From a checkpoint of a small mixture-of-experts model trained on Wikipedia: a softmax router.
Below are experts of layer 2 (counted from 0) of a mixture-of-experts language model. Rows are named router (the router's row for the expert), up (a neuron's input weights, with its number) and show model dimensions 256-319. Each number is 128 + 32 x the weight over its row's rms, rounded and kept within 0 to 255. Numbers have three digits each.
After each expert's rows: "mostly gets" lists some tokens that are sent to it at least half of the time. This comes from a sample of Wikipedia text that the model never trained on.

# expert 5
router:122106142169124108160127169100088129119106129103111097112101108198080101126049107109120162090157137128139141154148177091175107166163125173088178135119088150110089148091130132146168168136080161
up0:087072175153154099178080086111160086117157102123101087103127115145099094096072059109098162131104107145139132149169156092131096197180152150119190129137059150141079148096125151160199180071106173
up1:145164121112172147129082174090095109147133169146164132097132129160120166144124155114136104064164148213125082146081091111187137114125168095136109133118127140132129134187183124112098174146158126
up2:142151066143112139131156099173092154161113115087065093153039139080110101142110136160174142177125244120104139117133144127179095109088111185145098155113113153173134109171145121138109155176135137
up3:121090160195136090144119137124138095121085135142100060141080102139084101116086080114113152123138108173145121169135155100180079169147128167092222113153111133139083154077166153145188176093095154
up4:120164113119094188121132071133086103083178148099119132134167112170092180091129159157122114118151097117140112154129095098130118097160132160070097145089159174135113150129188102163095157158107066
up5:098123152174107083163107114129127095136086121107085063113090113150096108134047059120088181120159137142136139205168126112141117183150150183075180109149094141145083130108128175148186195078073144
up6:095073178178138076170104111115148089139124112135119081129087115137100100127072057090111174121134106170151122142168155084180128185159136164095209125138084127138086153113123149158197180081095158
up7:138107093127166077169097141121115105105110146156106090101120087108097093126063063131111154105170167175199154176125130074173111168176162148121170112156105133144085170086105156169160184081089130
up8:175140142085210083110130140114082135118107134158158152151138178171150176168147152129057163090140090162067102148106134060134176102117130088116162095132137103158133179154209120156133132127157147
up9:128171141115084146126079108145030139181142180033127122086100116187128134149101128131098135090148162165183088143114196135118096125143081136136119157132174166117170121133134137121110146182092108
up10:096094126188142152119123156086147109143110137130114104127097130134144142078150160197136120145060120136130035109141132173155045114137117110140128149188144163106174138144165100135133113107132146
up11:140086127096107092120123138173112164105135098160124128151133096108099135144071124100150121101161113117115132159125156152118077156082089149118169139135139181133110094106121118177084120186086084
up12:103066144185117099171109143135134097115103137130120088134093080151080100108061087114098175126131111180134132156140141102204088169146122157096196121151112140130100157093153135163180200080089152
up13:108161160140108161133149096122065109129143180192121084118126142120116175139119184155103158106171096138142141153115113090158096097147130130070101150084132105153148133146202137136089174194099131
up14:085103127187123129153085145152140128105109156090114066102095085136121101130013066103147199129119121182149125203170089132106083199154129179107202115152118141136086108094139145164194163063088163
up15:115098159154115073158094128128130088115117140141094075120068086136111101106070061097057154110120142179109139158157152101183121169152164189079197118139064123129078151107158175158200171074125167
up16:147167193132138082154166082135051166207109164154159089090131131175171158133126130115112174090120082165121099128104117124132098137104118131104129212119120155168154153114211113150167136136107129
up17:131071161131132075164118103125114093132181117143085080115131110172134070119077107105150141153151093177157110145154164083139091217161141161107190125127089113134081120097143158155167126104078146
up18:120069165186139079150121131114136111120091142173089083119075089123086102139080047112102169153149117174149125158155142085185104167141126133098189127149067112134078156103160134178177160071123185
mostly gets: " was", " became", " served", " been", " received", " joined"

# expert 3
router:100086157174133119157087118117102098128105127112104073095085091180107099104016094109119179082146143156117146184144144091163088180187138175102186119130094150119079152097147151141163192109099154
up0:087053167162133126117096106126098098110085128126128086095109076181122113099065080134128181091127135129092144148122142124169117160170103170102204133139091140125097177079131132123161192116142135
up1:149108118119159145129124146135120072126204147081147115167144161156095106141142112119154138114145107110151129151155156139114105109102154138117100133144126086139125120120105146137150182123117156
up2:086159165139185114190126095111113125085094190092116046106132098165133128134119166105165168027128099106118129158152162099135176063086090166090101131146100211148093141107149133122130109168103087
up3:111087154167119085136096138104122086127083122104073027090080104177115128106029057100127162082162121170123154179115142075164114163174111176083210091124119167115103168064145147116155209094130180
up4:128087122130204130097087096123168165151107189117089079190128116152078168123123078114081127080162169133113078161145135074154141121169136094071112099153134104075060108086114099136186130069171207
up5:090059180143112131133108130121121118091062113112102111117113059166116122109048064117099171090137157145113156158112115114172081141148137161133181120132074127120089162080139138116144170105130183
up6:101060163142123104123096098115104101104076127136112088086104070199130118111054085130110163092117133129102158136131124139162101162162123159086196118134100137110117170091151132106155186111120128
up7:101080161178135134085075083138123175175124093142156120206131114152140120086129110118145092064165158127104154106137138107050082136142193078145099165153144098112086069127092088154199090086167106
up8:112092160159113096129092097111106068125108112085102025092072101171135099120038078121108167091125168108095145181155143121150092178187103185117172097138103158147130198071117142123148189112100121
up9:152126119124201110128152070137086126112151168132105064159128138126128182111125124150136116072147157136102133178199144127160141089137089130069098103141132136110097115136092137184169138106147132
up10:090109182148163079168135122120101095121159113136058081148096138103085065114065067082137172113141186144108173171115172097145066130166096182102187090103136144120063171151177150124177151171124116
up11:089061163149136093130085135123150093123069106135120125091105098161147108107054095083104157088142177130078167165138087128160093171196146165074186084123113150106099155115147116120188188106124206
up12:166121213123123119139127150131115129133111108173099104161094049135098096127078122090079175094139154105142127151110123133201089140160127092103173124145109125174069127124210125179087134142080107
up13:104058175170140107117088109138121094126084145111110092083127067158120112137054100124088163077139159144099157130155115136171094175143159164113151106139077153119089155088154123108164199120117165
up14:134128130129111135098153095109127140111105125115113106166085132160115167071153108125170116103108156122127141109153148198133115161085167177091075126092129150113086117098082095173203119120168118
up15:123050129164133125135107114111097110102071112117091075089096099171139144109023094112082166061127117148133140184133113095176083161158127153159199145144129149099076149131130167168132184141088170
up16:104026181150103105115103129136109102098084113141140086084092059163112091132067082104085187071132146140100165159105139108185090170155142151099183106128093152142076156106147131104170187125104170
up17:168208118176114112121148119130130129098150132163097102111147102082099099120139170121126189108147137119080126103148139167172169089107144178089122080144084103133111121181115168170132137124106106
up18:100097164175127121137117113135082097110106137077086077102116073197151117102065105135133158082139149128108189146112123131169113177171147176091188130155108145127087165094125131123189183113125139
mostly gets: " Cl", " Mad", " Fort", " Year", " Port", "amb"

# expert 2
router:128105149191129122153093124112105125147112137092093103118106100214090076129034121077116178088169133141140138159143165059168107169177152160100151131129119147124103102116149146154188202129094175
up0:133099174140145139157125145156100112124087142086091053113108090153110144141046109087089173114134116145116146206152122117181138119155129123093159094123102145122073132128178144159167144129105131
up1:095094151096188170165133207176097142136113138135103115156103121121045093131133102156108163126099095148120210156144138140098095109113078102101095134085146123170130153131130084122162176100119130
up2:105114137091105043175142151170063150103091114161107086113125123106078120130112073135145170183107128132143172181179115160106129101133117149067106121095151111138129170148145097091118129110138111
up3:106132151110078169177130110097064113105142141076046141172079099119126138127152085172128133150144102108108180112116180199135096070112115143105089112116123106156094130162140148122180169155169099
up4:168109096196176140139077132133128131099097158107062068114074112140061154142058140103060198089164144175108118200134155094182088141133131140075158106126104144145084140098175126167140193131093154
up5:104109065124205120119103123195092186138060077157147132122137149064176176105123111121098117108124160127066084164102129126081109076106094099133152117102127104156106132085152091152135089125146114
up6:138103099091174080078154155150157169164158111133181070111118150072148073100113159109155112118083190138118130120108091101099141104179083087191175131124110146115153111117159087148169081138142078
up7:121131198181102139123118119126112110167072162107122141131144057195106122139069144048057146105157163130157178163140097043145120176129145140112125115150112143158111110140167168132137168135091176
up8:127097169173159127179080088080122110153116154080114097098103071144082107131053108082096202101160138143183142146164149048176075183142151136116166125152114141141075117136141157176154198113081157
up9:145108093116145114136136106186090168112046115090132124154046161172089181164075164125141125098127117169100089179126130147120093129112156149056162191148142123119125115093165110164168137103137093
up10:131115180195128129144133085124088140157098148105119120121122080186122106136068135072067163102155140149164149164128142022178137185137161157082151147138104144158080093137152176145173214125085165
up11:108121173161129137153113074101107102157121185095133089108115063168089108119052111076074200119142130147171154138154142071191113196144125140106153134154110152160112113140161186158138199135075173
up12:119093145168139118164103094103117115151113180091108107129098067183105120124051132096094216111136115142158139156144143080188076162150174135096156144147104136154094126108139186153148225125069175
up13:135109137189108110166098082125101099139094150072085096114121107179105111108069122087140205074171129133174112157146163061190102170144156141112167140135125167138096108138148168161177199136096165
up14:143071147182143142143090070110090134135106158079085079098078094197087126140007129099091232111178115179134152175131181058195064129142142149089155118137129140160122125113162152146174217120092120
up15:134095148164123106175088084099115093142106172075100096133099089179104119127051129118084178076162123151151110151164150065205109176154172165121153121151128138144090120131151175151184199121080164
up16:123097149160137124195113111120083112149114158098087078121123106163088110108028120107118218112161109144191127159124140090181100160164161160066159123115135134170092139111178154167160236119119121
up17:118141122122190092103089115139114164088101090175069102113160127078137170108126095166086154109135151162106136135150127136164084026109077088140159158134137133129086136097116100135120103117138121
up18:128087185170113154121100087118120121135085164078112131138144061207089116148062141094064154125164150159198148175138148080152103189137147134111125146121125135144109100130172157143156239138067193
mostly gets: " under", " back", " like", " making", "ô", "mit"

# expert 4
router:159096180139161087149067083158087114071102100116065051169085110131097114149110112115124157094129121190149120149143103130166098159152147198089170112115131148110150153117142181157148188131066113
up0:156096132097094083162144178103113130158114161205143123157058118093056148169092147089095173126151131195195075202158185115125109117145140096137125114113114155129087199097119082127109087177102139
up1:093116137213097120210120155100125114131080144110110131102084120148109148115058111080135160105155134121153144173140149102076101160135152144098154122162095156113089139121165142163153173139085090
up2:118086114147135145119133119113104107106141092006078082146083134156158142163109099157158156120135115142106094114117207136174110127146071084116129135186111167122133117069110149122125188102099116
up3:112146139097187090136083102125099168146114074104205100065103080133121119139119125135067151100100082118100074146188121118199142127150152232092121137140123088074121071154113091142172136132039191
up4:121130148201119104202133151117104112133088131117120143112111100153076096102057102068137158105140152133145146156149136103093090168154151137101151119120101154130101136128184134148160157123101112
up5:092118187153157111128080136128112129110176128150184038062105067111089120104115136073105144109143123159145093187141070111120083116143108142141165099145106120092077136150159124149130123113085173
up6:106142125115168085069076162162108118109100098109184071128127143162128135155124136113119097046147079135148114162183154153133097149160124157160144157057101156096122084088092171150134165072108091
up7:090173179083147138125133103112157113188113094121077060087091146141120077118121103120097128098106117113158137138110087175160131195163113158064147082109113131100103126126098163121049173098075089
up8:079108155193091096201127160101143120127077130110120124110096097132106130082051103072111161116145134144140142182140146102103069147152151169111159129155097160088097145127151131139182167124103136
up9:105092192155131120151109189134156135053121103239136146117116100102069125150115153120095136142090104139114145163187088214106112107067118113126163110091103137096124160149168131133140126105099159
up10:121139148099198102146155081103176114083115074094134049148104126177133108106117090162084154119183118149127147151109083178255141163177155191077145179083153103129121130111114156126159179108095104
up11:141072139146089120180144111141152108085096145111108137133123085097092137055076111097088182152130083136043115150136193121154105102131127154148142116136133078127095145096138139156163144158162121
up12:090129127178084086087158111140081151109136113092157171140152075174113114088073075169088163116122104086127136149167127131112127121117109140151103109098085118090095086123131098153129147179119112
up13:190117136134151069131140133102067142156107111090184102120101106096129163134092150110120110142117127160107099169111191100179102089092130088154194155234167130182086188119109119214148099094145148
up14:103114170180107077191111131111139082122083145110137120119106101128087124062047081076115168108159162128145167163144159122103088162153159154136158105142088135095091136124141130143158164121098140
up15:127114113123177098112092144101099151117113124131128074140141098115108113188126108097082121086144105139158108146157098129156137088185122134075149162112136151078132068099133151135102180163067125
up16:121083136202104113188120160111140108125053134110135124121120087132113112087043096052107160126137147152154150174115140106107099186146158145112137132122091133124092136117173138128163156141088137
up17:153159071178117103147095104129086161103124159099093114179080129120146109116111126144188113114094127090181086140144126087086093086193147102141111153175126120088130120088187193126125146156133165
up18:150127109095145098150157110139132117139116122134162047081152121092175091116122092100088140093099145146101130138084125131203087144140157131125128076156159178153137117061139150160112106104057163
mostly gets: " un", " information", " Genus", "(s", " often", " not"

# expert 7
router:099097130193139130151092145129127084125132108123110115126106091140118083140036112083152176100165155133128118175129143094136121186197143157097178126135116143151061144084140142153166196102106177
up0:119085139193164091149099129130113087117151101122121122137118094134123109154080112119148156117179143138169116167153142098179116154181144144091156171159148125161078128084115160136185178120152159
up1:116104127227137120144091127126111067109139094116119094107090107125154081131047102093167138107180173137129127164135163076134097169180150153091178127131133124164069137101150165154157193102111162
up2:109086127231143132142088132124112062103150143122109141137111073127120115137058138105143122120137155128143133143148153093167102170164117104114170138139141124157078156088139150170162186110135201
up3:131132192104094097099087128134099171137113107120144128076141139151089079133146144118096134158181168171087146154158171087132112129097112149082143130164138173123184104115141133161127067104109158
up4:137094125159095123122098096143065146127062124091107078100051104130093159211066195144121135117098095133162083142136157087140088172131155118093123105165101174162118119131204157069182172114150135
up5:109094126193153115168074121152129073108139105105109130157097104147130123159046117097175168099156177110156123139132144111138117181198138133115179128115141128140080125103130181147162188098112160
up6:105079111213135120118096129119097070123143134114087110156128085118113115170063131108149183126140117129117128146134138077159086169182132108106163138107133142140112162109114151120164161124109144
up7:102082119206140101128117129119110070095158114134094115156126074121119105160060159126175166135174153118154144160128126090161079169167151135110167131135143130145094126090127157164131173119119175
up8:126189143137126149102120130121076154117086168106126120088167178149135130150130165162119164114205154150160154167086148105153093101132103114117121133146093134167106119124147155120166111138149114
up9:112140152133149133197134114109076189157075121135098137149084160115136201172083125166137105169134159124170132176102140130169101084092148110094149127169144171089125116142187116095139110194121074
up10:210146094100160116179158151135133178136091113178129157134113122119159116122132151120133155143135075155153177087126087141118086093056150126084150110173126120180165102152206137094129086127177149
up11:209102082128141125148158114180108138145107123133108127162139171139114179129109132165115090183175109136134143158113134119111132105163134058107135152167157171099119122086178066128139118150136113
up12:102096112210138129140095095161104076103169108116114098156107097140112118181060147107166174132155130140117161150131144093146102187174147123119193125143143134150092126123133148135166174122110178
up13:102106129203145122116082133118112064093150121108113111142130092157122108169046118098159167102140132116143121157148134085152101180184126145108174129133137117144081149080130154145160195113127177
up14:133090140184135116149089156160107069130138102112114118164109110130135120156059131103154180128156149125136114179123146096144114182161149141117162129146126132145079141072100170136191195121148133
up15:128045119212147148133095111111101061106137137108120137119128094116128104145069142140161150143136148141115116166161169119161056157170144101133162137141138133140064169113107160162202145115150199
up16:101092145201163110128096119081093067129158113094099135159117089125127133169083171100161167140154165120149125165156145084133105159168134114075177155135132129144061144093122160144153183127115175
up17:232103148116169109165142134147125181070105089196113163136099111124101109135121164137135164085145140112093159119094109146066084077112135129047167140159140134144117084114186151182132136136134103
up18:125163103104129105134128090127077164106081101140184139086186156115174069142133185099155152179137105126170069124095092146149093157124116046107155080117115129176135094098116083111157098146097167
mostly gets: "°", "-", "M", ">", "08", "/a"

# expert 0
router:135113148196124115167098112127123120131116136134087099112094076142099079121026100090141169108162163154130122177147154100152105178169131143095161127136097150140080130100135158158163180095104138
up0:161153080139155106151119131120085149144151164089151105099096140143105140163155120079130129177094105150130177111157202161137152115126144136124175126154132191132156081126200136125150131125122112
up1:096110133153131065158096125161169138141097102139106088150074078162044055111035087090107192149144179115132149173172108107129105197119157129108169135130102207138097102083107168154124167112081114
up2:052162161172163106125128105092127087089137189125106084169115123150160142109070119094164152114130170174209080158091078105087157145087095135115238178207118106093114135119172155183143155114085114
up3:095117162109133100196079109096131098057126111052093087121088141143136168165067139132065178095150144158143183155089194089155124172176097196085158106107044177151088141123117116155180134141098152
up4:152106129168131103158109110141136116161109157093144103085109066124071070115066090113174177136149145146104128159159125077136144164158165155089146173133135165148087089071131142178135144072102106
up5:124105143122142158143112115137073174114153146106148140119118139149153179199143156169109146111114141120117171083091150116117129138150182142111121104101125137142120154168199153113141118130154164
up6:136119151169112084122093107159152124141115140121104064117096090134078065133059114087137154128164147174108119162161153116145125191148124159082165151133140145150095109078108153150164180099091080
up7:147118174184097059156098091098130126149153136125101073098101093121080081110053084080163171120154144159119149176151140135141108190174125161097168155124122129158132106097111149175181166098085107
up8:163156080167089110149143060147170062155156183152150171135147100130140084036126048092188098140114129110141172133192090102115130125133131110146114075153132119102102122120125160121142138123114180
up9:120097152139121105131108154101128098086189100154145085159080085193096116152053140048084148155190138182129155181128170059131159157131123176089163093142092160139130163124130150146161200140111127
up10:162105110171125112138085117151123097151080146112109103088112065125093067100072088099149172128145134156148139165148156102163092149146167106118146145135127179183100076075125149179116180107092071
up11:075127118156172137144116095110090112116165150135057085182128113145101155129063138091139167121172142160144073151159184108149083167150131166095186168102095145142056181067138217158140183114133162
up12:117163088186113121165100097144100155099108143135140137112129128161171151134046075081140116168118076138182130162108146043160135128097124103133180115149117151086151182102173148163149140148102136
up13:121138149189113087145118101137149146109099133134093113115073104141086095134049102081098189138131146153150105186144157086147077163133130136101164133177103177155101095067153147187149174106095114
up14:100127118127181110098093156100093122077068130081094090122108164208120178170101064078114154131077087153128132157158173138170108120126089145095161131189122211194084167144189130177157139074121173
up15:081124163157142115115140117126076124126104149093115115130158160169137162127116101070155115146134105138125163136157184076131076101151134164092149095159118175154105139115164133206174133096124154
up16:130134057095135095141055120066129164084076103089122085116118135197109153139139132117117147100136053126134180119144141152176163147130123150100150125167056189174115126117189113156146088088128106
up17:150151129177139073155092108114130113124118157110087096124103084122118071143057094092141163126144176160129128170164149122151124182175129161101132095131123150177117084083123189167144180083111087
up18:133063089182093113136117064146184131128151168134111088135096083107179171095082106115061151129096080142144175136110051080182065166147144093144234170145124137121105125132187117152091135146063113
mostly gets: "–", " day", "|---|---|---|---|---|---|\n", "′", " right", "|---|---|---|\n"

# expert 8
router:101113155203140122161116114107095095118123111122084105122075086132093090113032107097125181092149161137125145161165142109149119194172141155090180129145070135143062151100151168143167163121107163
up0:122111156199164097130116103089086100093129116110111125103101096108116106101048101094127159108154161147132122164174131087124101196140136156122179126141075112131115158090169178131171154123125137
up1:140109158120132128218152153189131166082162133098135096170072097072098137184056148157109169149091112153125107176072162114152080097184143149127192128150088112110098163104176173092193131105103077
up2:088140160194151118160106112090105096107141110112094066114082111086100093105054088107133134127136149155131129162177148120136091194156159135102188126142117131153065190094163179139171148083118157
up3:140065137133119055130132099164111142084130087173132107154088143091095162130126132186127097155083160128088130174160122105179150154136136139108145133192075149164122120104108157142171154140143127
up4:080133147195140126139091101090114086102127103089063080120056112125112108128035082113121158107148157137144147190179131085178110181133135176108194129164099132147070127098171183157154163131117158
up5:084129163211174112137102117089083105095120095097098108130070100108112098129036118086111165090149181129137136160162119115142136200153136152134153130154072129124084133108134185150171158114112152
up6:121139150195129117130096100066085105081141108076095098103106096129090122133068096074104155099142160157150138156173139099137106224137147179128161122140134143142057120092160168158167164133128143
up7:111139140141117089183134116214144121135130108123152093153090112112116056225132188146147121161140083163128117124134140120127148112090121109114142083126116098175179135073117129153113121155098091
up8:104123158195158120124127102069089110078154098089091101116094107139106137108055106079122155062154168134135123155176127111121094194125128141125161115155114131131087152096156167128175172114124131
up9:181128139136162092165131158128060136097089137144079142138090159176044141130122166150114115091148129156082106156128148126128115071085134120084101131129139148135172135140109119146122156140119112
up10:105136156192149104128086063114098109101157101120110114126094110129107104103041085112120175115169177130124142167148133116161086202144112159125158119145097138151100160116158170173140143109105156
up11:100120146201141105146108109082096099109118110104096101140056115115098112132055111082122161084154173139142130170155136106145100216175135152094181157149085122135061163112149174144180163137096150
up12:151145174124113106146145104130132146109149172126130134128138054117160099112119124076134121146090081134072168120103136117149167112093179146166158128132116095159172094138209167102149121119177106
up13:114140126137104149128148085118163133096145154116129180150120145123155103135126150034179097159126122130151137096113189186105121179110121117163154159102156108168174150106150140126191096104140140
up14:134152117151158111150099094140135127145088091210153087114155134065103067109133071172167173205087104135112088155121083163159150105147164133102142075139087107153093150115101161135112165100107135
up15:127078175075153100099114181161129137108103170153126150207075061131094100189122171107136139157134118192053127120127159120116179118121096143134106135125095151117179084159118146141141135139153112
up16:131116127122149122122143155198158120164129123157106101156049089128101086188132127107055160162137134180105117123072157102137100148157108135128126129156079134146112129094137136109148142164078084
up17:123081133114123154127107118173197062090122130132145078140161108120097115135119113193119160125095185177184140120134091137162148159155135152119120114095121155134088067126137098104098181141097103
up18:159146176144141069079060145102145160083067132149108103140161093105189189114139101136092126054078198146118196120156096117155188171145183147136087127139112118144117107151165140153165171117129128
mostly gets: " United", "os", "era", "idae", " School", "ner"

# expert 9
router:112077164200086099171092100110123116110104146092133106126106109149100114128082111095134153098130132152163133154153136116115067176138132124113181140125087149123120139079179157171155186115117154
up0:097142157133135090123182112145088079109098145084097104092132168196173166180098135111148145089125032121136102103087089088202138140143178146111190156130182118047153139144116105085104125170095134
up1:139179072113078149169093108117134113165147100142131124172137121140134111119140145131122146148136139126124108147158168140103173115179055109076145071135063149150139140111148141086141140130108120
up2:130098075100146091114041075126096156057093095170175159063137071129110128150135130122108159143193144125125136120146153099143129144116153058169129140154042157230119136120190131127103110049062153
up3:175167131097103116081118082162121122056100092150086074100138156154105089153127142157133159117112110192154188139117111125103145125163147125057157049123124177124124125102116139147097176121079124
up4:208089115117139117142172146082119099147120169172107069110097178144117123049117129116152159095153148128162076180115109128121102197142127145123135140077116168116077166096128176132103160130118114
up5:123118088160108109129086121113098130096143130155144134116093119151070135165127120153117098131075140193097108135152127167105138176131194123129149110185032160172149153133146154146133113049079153
up6:111162120183137146163096188153139137057119086108154146081085082162161094160132096092176041163180154131114161112076077143180148075122158140108113160146102110090163092138091135110130155176111115
up7:085080210138145188141116076127128178167123121125116082079086113145180138156125167147109143142167098130166097131090050107117115077151114122138152147122095121142129151074146151084073190177110161
up8:138121110116150090161076169101172151157094135101120139094124196178116096127115161126137145122167192168127104089075098168115132114169137124092096164123120099162139129074125111140121077134121147
up9:118141093135118122128159104104083111111089131180119138120185084108167106065115127075121105218135154130111172075150098115202166071127163098087171120126034134141106148104166119117116131105103141
up10:140153113113121129130075164171107116096096086159101123137126127194170125107130108113171099131196140133139118145118127108122143109102085144134129113147066128145110151156159183086133173113114197
up11:075112167137121131142123150146112098152103088122088138123050042063120140062100136089149123126116156123150189118123102098227119160098105135132218107175087126140045147131167158143074132135125112
up12:092150139143124116181137155123109108098114118095136098100117116153102055116122094171137146121147127179109092161146106112144092157147170130127119073112118135109080131174097191181159110061085183
up13:141131180126098133078174114119108121098146157143131115133153155171114156158115154074107124097158059130066092110174127144200081114110165138092168133125151152097125164152118114117122114194141121
up14:126135124200146124157085093140134096100178196138141091132071113121085138114122065212044126145095125159193122148136102083124127205173169121140151107099159165138134079140111119093137128080076124
up15:137129113187166100141101122101122112111126105091065064101122104126131098097041094119171155125180178153121156154137123105172111172172146190045213119152109130119091138109161174189153162116084122
up16:158100161154079119156153093115161101103187150117100107159129109096139129104126037122104100114113150136146102116113113169103134159164096140108187223117112103097153126096182117104066104127116106
up17:110143151126181163144131153148118147075147135176081107103063088118083127178097140112074138175111165144179153145108158114123107104139183162077151102069084176171108131127151176062169180112109171
up18:137117145146171148159076109126125107142196118179067073152131134148153155108132139107140123129125096215122152128102126095143172099120097092114183097160130106152116161135139138162142154084145148
mostly gets: " million", "ani", " Clade", " billion", "cher", "field"

# expert 6
router:136122072120133153167133143097175149173142164172134176103161125163168123060055134129129144137112126077115151158122171095121140121168137095111121111145096134076056124092118132110143122139155182
up0:088113118170149098158091120130095111113113135125095045112065099184096111118018090119157191095178152151163141188158142086175099160192136171081182125145078160119086142114124175149128186091092147
up1:134125137172125100157099149120100096120119128120083075131080098173088100125039092124150156088159166162134133160150155098156099192185136172089157130126081173129096149083173169157152186111106139
up2:108107150162142113175093109120104092100123140100090073137066111171095105117032077105132156084161155159142148186143140085177101177202149162086175126130095162118096144091158167149143202134105169
up3:126112147159128102153102137127103109117108128138064067121069122174100100132047073088134173077163160180155145186153138097154088183184139167074183129123104163108090136091155177189156175108103131
up4:115117159172129110144073110107119114111109133116069058123076113175107120119051093112134167083168142194129110185173186083169109169166139193094167128098104163119122134106163199166130186117069148
up5:114117134164128126170053120098080099125132132117102046123066126185115099144009107127141199115148148175111154160155153109155087172182094184072172138116090149124106132085167157172151171115097140
up6:112117146169145104148084130134100087097125137102085055109063105184104107119039090101127185082157157175138142204135142095165104167169132172074187136113090153119087142107154163167132212122081142
up7:103111135172134097175084110123102089119122134128080065116080102171094109132028077113153188082157156168136139180146143090172103177183113174080183131140106172130073149099149162154149193113104155
up8:112122136161144110162081119133109114111122143111098039127074103172089113141029100131144180094173131157138155181149135085177089172181125162088169143128085158115065129099159165161129218090099148
up9:103116128168151123144075113128093099105131138123094061128077111169115100127031108107115211092170148174131142172140147086151115171198122191087177142125114158130081143110163163161150214122095144
up10:123097137158107085179096154110091097093098115117087066123081103183096096149043105120160176088140157148142131195151163105164094168163152164084188115134095150131106143081165186158122172135081133
up11:126125148184125121133098136116115124102106145119100072145078103173082131120038120113136172099161129155128141169139153083184096177182108154104157125146069150138110129076151167155135204117066130
up12:108106155164152121147094118135097080121124124124060053111105110154108107121037096109154188111163148162130120203128148096176085169193148168059183116128091161115070146114156157164160193096094140
up13:104116141154136113159093124111110085103119156144070056108085122175064104108000091119130161085151165198111135188143154078174111177195115169081173119132125134123108127093144191165126189114082154
up14:109123129179143105162113129105101112118120129110096069136085111174103112139014101099152173080158156153152133179174144087180112170196136171072189126142102165127091138085143183161154195099077141
up15:094098125164131123155109121118116097123129137120097080113074096170090114116033094117134201118151156157144136183166130094150117183179133151099198138147128175142094144100155173168137191127086150
up16:117125145176152127159084124104104098116118137107109070121098120151101080133035088112125193105180146184153141186154137089159081166188143156106189135152120145130087162077144177172143179118096158
up17:104115149155125121152085116135094102116123124106089067133080094154087098137021100109138180080160152177129134184135164099161098188193137167075166124120092170117085132093140153158150220120074158
up18:126114199124115092157122145142133115118186069101132103178079201130124113144117136168117105154194166132135136127160170100128152095192096130109155137135105078116116153142163156127121128148096132
mostly gets: " War", " war", " book", " area", " land", " album"

# expert 1
router:117115165182146122156100131105112106129127105124097095131091083164097072120024120086144164089160144158124143180134141081167107185208152189092172116118093143118067147088173158162176173113098153
up0:151087142160169118163094102110128113101120104092099107161106085138139044111066094108146162098164133147155129155125094090186104183182161183125140114118135133105071151097177127166165143147089133
up1:155112111109153107120093133128137137100130104139101124139120091108130136099087118102101186179088101151124125169130101190109115129094098117086157177101130151104136095078135105140051087146123082
up2:098127156155155091175091093098121117108112107092108090175102083140110047141059100121169161091137153169147167167134113060175116174176201181134139110129126147115092145093151159169168157113095122
up3:110110184138132118150100102118116105082111123102103071149121115164144085090043087104166180083165129170175142174125105075171103169253179216118144142114105105131078129086156168162191166122084123
up4:131130169173163107158111140096111109113125095094121099188112083162091078103069120108166150082152138139158146154136104078170116167198186182134121127132106129106091158074149135168178172128088120
up5:109104170130150111146105089116099080065111101096111090160134073156128057107058095122203164099156139154154152167131087086152121145175176193122143136131123123104069171070136173149157164110105114
up6:114096151161136101164103129117154102109122118101110096151105089163137036133080114093194145086138141146167155154090094110136106154206179192092140133135130116120103145084151122166166177140079131
up7:139119152173139122144095130094109116122130114112121076156108091138113078105048124121171168109157142157146130171130120090201085194196134181081140119129076123115086154074175178161183163104103177
up8:081067149177191148135115130161173131115162160150067182149148081115122091094134082069150108099112120118136164109152099145105160123178156143154093130107113049174106080106147148113190103139154121
up9:169115180170154123148116130112115107111138128107112102143121083164108087137079109091150152081104137139121135152101102089146115203175180213094132080117121125105094195079182127128161160152074132
up10:117111125148127099154112108106159123099119139117131069141076100148125068152046122102173153104179117162161129164122111073117115169218178186085164094116093127094092167061191177192163153111091135
up11:131117151163154121129103117087084087047137118094084098161135072168122062111062130112162142103144123140155148150116103103155141183165177183146123123138103115099072163090162145142170147113109125
up12:129132143121173056176132139138076126122123079126129124098113134155091146138108144102112182126141104160144146182097118133121121123135116153073179132165136181128141110110163075162112072133133103
up13:132119163141152096146099087120109103081130102099080102162113088148107062118075105095174137090146127142143143156133095095172111180177181197153139126133127112114063171073172145166183157110074119
up14:173119151167135100167085117103118127148093097150111056121069111122139083106031100126145191101162122153138132201092122083176062187173156198077207092146119164095095165093162167165145143119108118
up15:104046118092165134076148080129083159163143126146136143129167164145144161084125084124070134120110122170136112145157168078189129104124078103157106203140156061195127168178137122094131116082159155
up16:117125164173172100160119097096153105111091125098104094165086097141118075123067101093176162103165146153142154145151123080190112180219164168116147096120105120110043173066154153174161134104108142
up17:159108147170171111150094118091107115101126114122107083160105073148129066108053129132167166123143100154158121147119119078188124194182159161118155111118092125125073166081195166151172144148092122
up18:109131173139143113165108137094109104085128082101130094170103091153084085122060114110159149102154130164134152184136119081186115184199166161133137103127085118104079149089152147165155144111112146
mostly gets: "%", " &", " O", " No", " My", " bl"